Experts of a small language model.
Size: 14 layers, width 224, vocabulary 2048, 17M parameters.
Experts: 544 GELU neurons an expert, 1 pick a token, a sigmoid router.
Training: a variant of Muon for the experts, 329M tokens, 10047 steps.
Below are experts of layer 9 (counted from 0) of a mixture-of-experts language model. Rows are named router (the router's row for the expert), down (a neuron's output weights, with its number) and show model dimensions 0-223. Each number is 500 + 50 x the weight over its row's rms, rounded and kept within 0 to 999. Numbers have three digits each.
Before each expert's rows: a language model's description of what the expert responds to. This comes from a sample of Wikipedia text that the model never trained on.

# expert 2
It responds to: Proper-name fragments. Pieces inside personal and place names, often in tables or lists, such as John, York, -ton, -ley, Baden-Baden, Kazakh.
router:471446446583441459537424532482492546556525449670504502497449525499472512543487463570416570486491378519529558470533393482481410437467420452410439523536530408557534398546552485434510446533474481488525483562489516492433482489479490595548444532488514463459441523451517440474304525470443464517487556502426436442551503495511529523479520473488563534534485513538469397520601586550405452431541518533414476467515513568582449468531479458492466482446434549485453431498469467502548472473416438484499582504534449533517504445479491506572531470494548564439468555526387472512426500514540466520522471454583468406533572484518527464526436523606594485505521520476517535504568437455446476472496
down14:545441469494410480451479606472415526522442511550591467527540530524522511575425403530396419547518457467489532415550484546444565494511579466441567629492470562615491567477470553502415458465511566483503450479540488422512498434542456536449544486495493518655463486570460446575456471420599476518497491455427547468484513482582456481466534441472516416601494497540549543488580515458556548540606457503453477472470449496562520526573487491622454425512462521538517407483526439493506525499530476507594453514482509472526425513446530520479554516507580562505571519586520469460567502525474435593406481493492398487422441469487472471447565505461541474483522417569499541513474562507441472529501
down15:530574610509445536569523539497443450523524603445529501442533473482493509509443457498572576410557541537422490500545485442399485513467511529459523506498401515522489504493538543510496531457434526579561538498504568473586533433532510406295552457552394505512434485442504528549551432478561451438523512439488390474555531514455521524446592538534569492539447478477450525419481496502523430461428499507513565512465455574495572587530512507465589492497486444508528534395536565480461477480558485493345543478457438526553455390467511519486525442502500447434467446427452551468527549500447556503485457570439557544511506497467485458519455557417398483513468473430569564466511475491528536602496
down16:500503487490470541543454478526583441644450464487498526523447460481478540578519509450437617524481485508439511449440515477459602453504487472450516507544375546638524504547522531591588533426446564511513473483562511502541573482470499578460519560476457547476356425505528536435448456438461436426594442519479486453536487551437494541482528558545385554520519585507511420469499498565452489512569488553394644547537472491530556525514502483484499534513453491478452561561501453492418414504482524613502496501516515511540481467469473500530475518478483564558573483443489449442499456546545376537535458516434501398511492520571526565543459526600486464574518441559394530444461513559504541519517
down17:537543495450533505454548522446497567515576519364537504515474476491498573521481543403436490476596481581484601424455512493535443453466550492519494572560448555485523623522496493503466600437543509515486586490508423409489497530557479554481487503425496442463491529488385510514511555529537528499457476599501517546548432374486487638539502459576432450416507512422420480535514570429541538594546538479515465540587480462415580488448502524558554553457478493457457541502576524549428614465485576422529501479494533469492588493513448429402478487500472511508409574506453498490440565512468507443454480448536502564525467540596455542590581516472455572606463527527500491452538503531501486467495
down18:518507473481477500494414474502546505442535506487508446576402536478416597467491490524470551443542483443505507520555552472408542409436446450520479505595536498565506492531449590497539490423494625446572531482523595464538445469527474492537513532472541474438522522439424470474528491478563431516525491442466475449479560462481502545495434501436481412562512525499555410499454458446585550547540425443560470594514447487442495465557516493467434464460487557419518548499671507537505536500596501523549521493507435504472450393379436583426414556452468497521467469484509465575470476505557484484515584531469507426561521589492428548511457442578596444517538502435593579468453439436467585461475
down19:594417510462580517507464516519482551454529474516579395416446521602482508500424514554452528446524454489492560538562390547558394456437474520553467440575507532519528451538582501515491538474436492549469531525521451490429493529446478537508561407465419502548509446504513422514509509540532479539533455490525521470488514513491528434465466517471408422432603534594512516438492480460581477451476580502467470462480483454373519502411522598502466464584409631542409473526443356527499507537562498530556460503490504441492425543438570557477524498483598439548461381576522531485475581474514504441467399490439498500432467453510547561477507577497486493453431485518455461423550435517534535470528
down20:546556479642522466551546522515538494560505568491473525536527494491512531504465510521538628485504491522510476551465561467580474489568496572521450491533428515526528525524409593463511447511495426459454544562468502459442490497539449436402476419482417531527507483438546536510581374511543518468454453557457579466486485434488467525476452472502544436402473450591469471491582467565434506466484433556473566567507476434553424583452553472517568405498504525448483464504495490561517559468490508426520530552525414541530443500416540475433412448465536544463500602459400485603495498487425558504462512518414472489468502315494534455566650435500525550559472462520464564509482558526538522516461
down21:526569422536483476549471473507497446558440503490530498561518484509536496542496473519527537512567453474546557433442585572547497390482399530577507544399469485547490468489537484421576478563503476591480537479548540531540489478535459511564607601422431513508526512528458558452405504506453521437541589431491517454511487450436492460441411478534461537524660498621508552523490474500398478426593484484557443455438453440519535476479479488555412574533553470509513553456448420530520471424485519467480491504590413477419389482581525472568504511450449606528586445534458496528514464487499616509459528484485547484469542439522479421469527524494510462438444406499485414514489541568501419552554
down22:587463469572504550430504525600397536384536501445538546555449515486652519519480465429513511465473515564556538492398430475444464426487436424508541482536514467581558555576514553548482547558534478461502552516474403474539522438530511389601536515487415461445496517625365509533553498479525535480488544513480487479566569539469480538408560419407484483449540436558498483508452491535463507492550541510524481576497456476430439495522500557456502489543478481542546493540434477557492526458440468460434512556517436522541525525484505445486463579467544583483362562546602466538491377471454453589542492493426502533488490624571497428506497459504488499531502474565559427447532472516501490478525

# expert 1
It responds to: Function words in prose. Prepositions, conjunctions, articles, auxiliaries and commas in running prose, such as of, and, was, to, among, plus some word endings.
router:552526529523548578498492472517474459506413475506584493480481468543565507400335517517463429601465545519516413492519482329540558559528520473491507500441497502534440476518464498432519486532530533542440495479378474577550540519523495468489427518495374562517447607476499503475502462436524472496525441523454491529490556435456569456566479505540554437604602524539495542507496534520360437595534454512508525416449451527531534556526560546476462504435458505518464494531504544491491501475499489596453631515518510530481461499522505509584495480527507464413486447537478496519506406531433438486577425435530519419498557472507376536449431570470515476480432374492467493578612535525527506514493
down28:569594518537501474594580488588510526572597552476564482489448451476458522561480479527550410566527381523456623613476501415505525587452498574418481517591441548582602438450506559525450459554469505542562411535444461493458517501474510319466504554461431510452456461527482452568478551520584523465478479479441430402528453430466499457567486595453473516541464491480553504525480477548492422550503554490501473491473418488486532513509551524438574415454456503475480495475557549473561507413425414420490495503522500503478477485603502429517451508500535538497448435488503543504473487555575535537482484530546513552519532513542578476492499477461525512536417533472549411601443483488550507593542
down29:490515519540571518539456544438453504506511523525485452544448477600502579549458511516476545558427502535502492456493484587510498478510490504411477414494494618496460420447546527478491486564548531403549509500515437531524506488497548483458464590508488358409423424441441444470454528436591465636442530425486513379532518427545569503484530470466485569513538467553479478522508627406493529608543522442546397494538558471566603509550454479499477526502506447472569464572406538481527548461461518558498440483494498548506465454429535403553537485589501481579598481529476458497488465527418482501524486398543517464570515471513579569633561512514467439472516405439523462518500468529462543511473
down30:515457534508491564496550521520511525496557547548530478426549482570546564568606527446487490546455431479537566515458531486443513558432577486387554511487505537509497403491480466531503519578419590479532522483471454541528526451530535448467449547649526507556432497536451537521575521468477484444391430569444445508541417463504457501551458665506546524527560532512537559439478491565540517432493503556480498437469582412486501458506533534436558556490530486510501502447451477554532480569513506451450468519492542486497535485604572437552527470477611496639563554514528517511569437504577508483550480543515461493408482556478501489527432369460539478535584566434473543543516629545457401509565
down31:525537458474442515623509521531469426559464599497477536513492463583503445527535374468540421529499469446499474553556472547594487503542592476580517575413478524512541510434591426512550493444463518442535535483410447460516445445551520591598457440481505493468501511354549557535420550609436560502441450471561489498488456580530457514493499510566495461415454620514534473542491504524489530481466473528448537413444503573464546504529491493473560422591542552441604527471540601516522568527507528585497469532520519412506473480504538444499461457406398512455488489493496516567417513505502570485569518485553488449432427491479434467597464503475495489494407470466458472475475521558401563527552
down32:543476653512581612452497485483586565502438465465408531486369431540532432491400664507499393481513506519554423436532526491638481565642451519477507460522493442503523515440541537493561522517468632535330589513472451517465511462493512555453542460497566460463521499464479469447408547566520510526477485519546536472514502523493558457473538449510520507498501479439472467391516518474566496527597531451476536558524450514520500501502452498497572526490467511511474561549459469513501389469560519431550534480493564524518483516513510378543524550540449451489466437457461490571499520401532479522490543508569579492435504484563533582503506472453555504552509503568497548425543538483453453495524
down33:484367495512490479504565502481484576582506462518516486473478544481556476564500439489536423489530491450547507550518455458514556541470521510458476430463553587519473462424566455428492567498392437527511472526544558619463396394488436607449452403427509484508506547524479426488568563535530527349467611437505535427484576484459493499469518464495511513409465570478586482531594550582527399552479486521537469504483432561521545536444520531492619444568617499482435476394455508534507479406472521462516510470521483567600516438572437556551488592525548469505558466491493470544484521417476478520502496449470478492530493397455480468448562531449588544473475508555468553543479528567505476508500
down34:492414524507498458455497553524535423445504361428524530533558540504509506498456524489534436552569490550380448492523457545530507601473437611590502547536476536516481490566487461555530429484504524564534522489479480462538440575411589362544497478544548446509486510456580532532567420543449517458416515421533494507550531404479446500551545372477479456441545515472525516475499510531501506499473523483473556395482506513562493469553512551447484518473533418505597444541532377544486432540432484470576485512513545478570529477447566476575468462518696585551542493489500490504582554490544560497486476496567517529506508495513541539468407466349458483567442543561527533527490433473479489480531
down35:541462444564641536529471488559512489473549598548507360443537479423546571529510538565571450498468494515514643473425488552505480474489438487541404486494447510476386452477500482472438392486520496564515543504544556514591529465410512555498474500460474475547510495490518490480508480552495449461417582513433553490509621510569366517495590559441511470510510466423524479459419541538462463490411404430513456466543494503455514508538515502445486508609520549502495558373436482456512469463519438524476561371395543516564484471500464485447501487480450426472564479403420517491477470508526562515456560479530552574456550490487570537511497521448532452508610470621501485445498486503505516506521
down36:479581454519482646532483541540513368594520505454443554483472389555485489510500550509537496435410507546461464461465394460538572400490474475429541455460483466447526515517430494514507566512593522541451550481537463525544527455545417584419599565483439410486504424479542511597459472449412458525558535547457494543529445523518559560467503521479479574618481424473502552467523543527440547460544506469474567493533557438546450524468498432484502511513544508481530455576485466481452504454560564398489623494572391420479506512505532494565546518511562365519442487549427474524546490531490469606598538559456458513562533490507498556518490532529487541456560497582501555533522477501425420502480

# expert 0
It responds to: Table and layout structure. Line breaks, pipes, headings and header words in tables and infoboxes, such as Season, years like 1997, film, game.
router:463498437466522494474433468461470535470499542411517434440539472467468522570554406546513562478492390505497510534486418541543544502622531454526587432409521450503381466422492438498478614557517497458552596434487479554498499460457473531493549482478534465529500515596531525488478543537451414499453569459519421442486565511461545446548469414566416395485449495501509512534477553473503468496448425578486486491556492471499524475414512557522370515477559491479484574482400518452454461517412562570503507473512560531477540410508509488490439491512489523481452464557545461490509507529451561588511438563454506507562496624457567502503535547506541608519440491525605571546517583428550462484341
down14:411560603381517503474514524548538474499437587568519564517446555496495421414453523505469515508427478503522436506563426499597535467458567546419513530567473538517520490586519436554451483453475520458470452468520514406605556590588472540470453517412577424538517428476412434485509498481497500550567447571587456396548522511457526513421510516492460461400459486449493532451577438517588550474451440506525492585543586520584507440555478410510515516496463470538497497410440504462520412543521508424493452514522503484491575450480579563586489528575597482476502483477550549545476409485547435536511560466514499477395588481455517524544511475527536508470601427429493564535556533507519457476480
down15:454519631469493405507519494440553464502510454507515469570564554518490512578444414523495507473483550507451500473453544539492436508376445489511455470404499464592566561471568485523499471541572528550486555415437461560529460482479510468599474455486439535543500418551511505530524510527494597468505550479472502600663515470377557581579448484496514484526560487507536539483477483450605440416508384511420591555535489545546482539517494525456482477544436528515551489475542532517532502470556401430484534446495432507564517587559524540472485530505485611476472538479532496510469557450518530568570465425451483443434569597503535501582533403442507453468548514425497418534467567494475457573587
down16:512581515516483526565553489534509484592418545443519447496533612550435475588492486544431500449514542532477548456495488537547512479546483525515569505556550584532454599504409525470474510465554568444408478516485466468492555491392487435546542498468611573544450455545596416499563516424496504399524435418533589528501469584540476473524514458551498500383527493483429446534538554565489511508485496545550595459548456548530449547553610467562548554509549464508546487538469480541489466554486418534532470595450560412457446500466503481576546585487535514529495444486514447411418508557450540559512598460569570441555437557532558524582490552479452508532411532463491562470530516596415521514540
down17:550518540500450449562452567417452577505471442550499598512454461509495532499461463488455578404495469548537539564466580574481543489444430404502487346522494489486460452582507485474571563470468465532461526529519477480476478485539509472527541440508493382510508459519674422488470532532495539450485495476524443561562529503613437514453434502512637505460511495510479532565467547567506557390516481492541534527524469544521531397503540535565542568448525586480456505434485493543508553579485490500473505486549424513538439495516544535463540451532458543392585444458420493464480625422535623506575490545512520390431461480528515444531464435518509465470441478549430452494402513501490538511571
down18:561495462464492547467478540516509426546428429515534565562442502421529462494519454455592418443581373556435516431540465578493525488521497424485448472519442511514538516487536532563492551468489536507493509575567553527393518538579561590536451472473469516486438449586541418458464465468511488511395489535522451489520497499584506493470449515499452492499548505565537392503419515516424547531495633476452551477395427445529418513446479464489496429452564504497495521463466553527528409602521507433441552472443484479461402416390443516497486502492488500555563502423475518496563490513508505549481602596432400533448400514519486477385472556513464436529452463555471521428460598544569516490527
down19:523498494609553572578377464433450405562503529494456547516456494471498572532566472502597549476489514471507544434580498541489551415575501476510582489458563429549469498501562408504464537506513555577454552520528476526401541502470509511504485548539629550520596516467576474493481450558510564531454528546513477503534599521498463523485537481414437500539552442435535491459534560457501469591490453512521573485466444451516470561492480535453472556542490437536458560576532498411440545533589464515586412462518497524623495430463385419437505496469457511532594497533483458498507550434525432511584604585473551482509545504453422411505573476496436504605539479442492429469475464569513539484444
down20:591565454528513466410550470458557550518520554502541372409530519426481618480573507490489506466449504537532419496434527371416499492475529471449418538453530426463445529507579607513428566443409582556519546506584478490437477512521470466478563530523605480513383575497487504488471483432571493379444402541510487521507595478509542480482598539502551399544441564418537478433461468536576526542529508551501513516536535558520526557528509475419444585400602507540535487500488500552457525506448498510450411430562494514506504444518486479495536521447493426536526565514479539477563466511538574519459462457371510507534440535445516512509478543495567550510487512512471488518504518583410566547516
down21:471549462604517508477455553429513485387599571513527504495410495503491542495509576578540497488499523432472510488541438432498486520583443556488510493542534504521492500524457470382410610588541457494480492469524493524512474531542499531568531467577392453460469484516494448556531461440519489437512455477462547463415514492388542542514421521453498503397489508494495496500455508445521535492439509454558490564570498470432434479487487442635491483436418446480510553438515493378461508510446525390532584572465528507429493448523404565457462497508615544434447497498559422578418511544526461598497530504458471546385520466487493543473499480508512446552496426416476487626531531487399410538560
down22:408459489491494501461485504427482400461436449488443411546534471456438505464477525548519526602512476499504553500454517503491438575478547488468516409488438564497495512416448484527626488507481517510426453489463385470557531484424497562529502401393489442498494507481504528516452644476559529560465528481435533524491552454511454445455475446508527413454451554568498536510492605537498502493414495481513463472512447505448526447435471468563392453490475371443404481527458533528500528497448532466441490537424550506419526567515475514517511476489573557558559535477499496565578501470513569608492548516408499544425427479490492521512514523538401452513587590577436379514492521639549557431553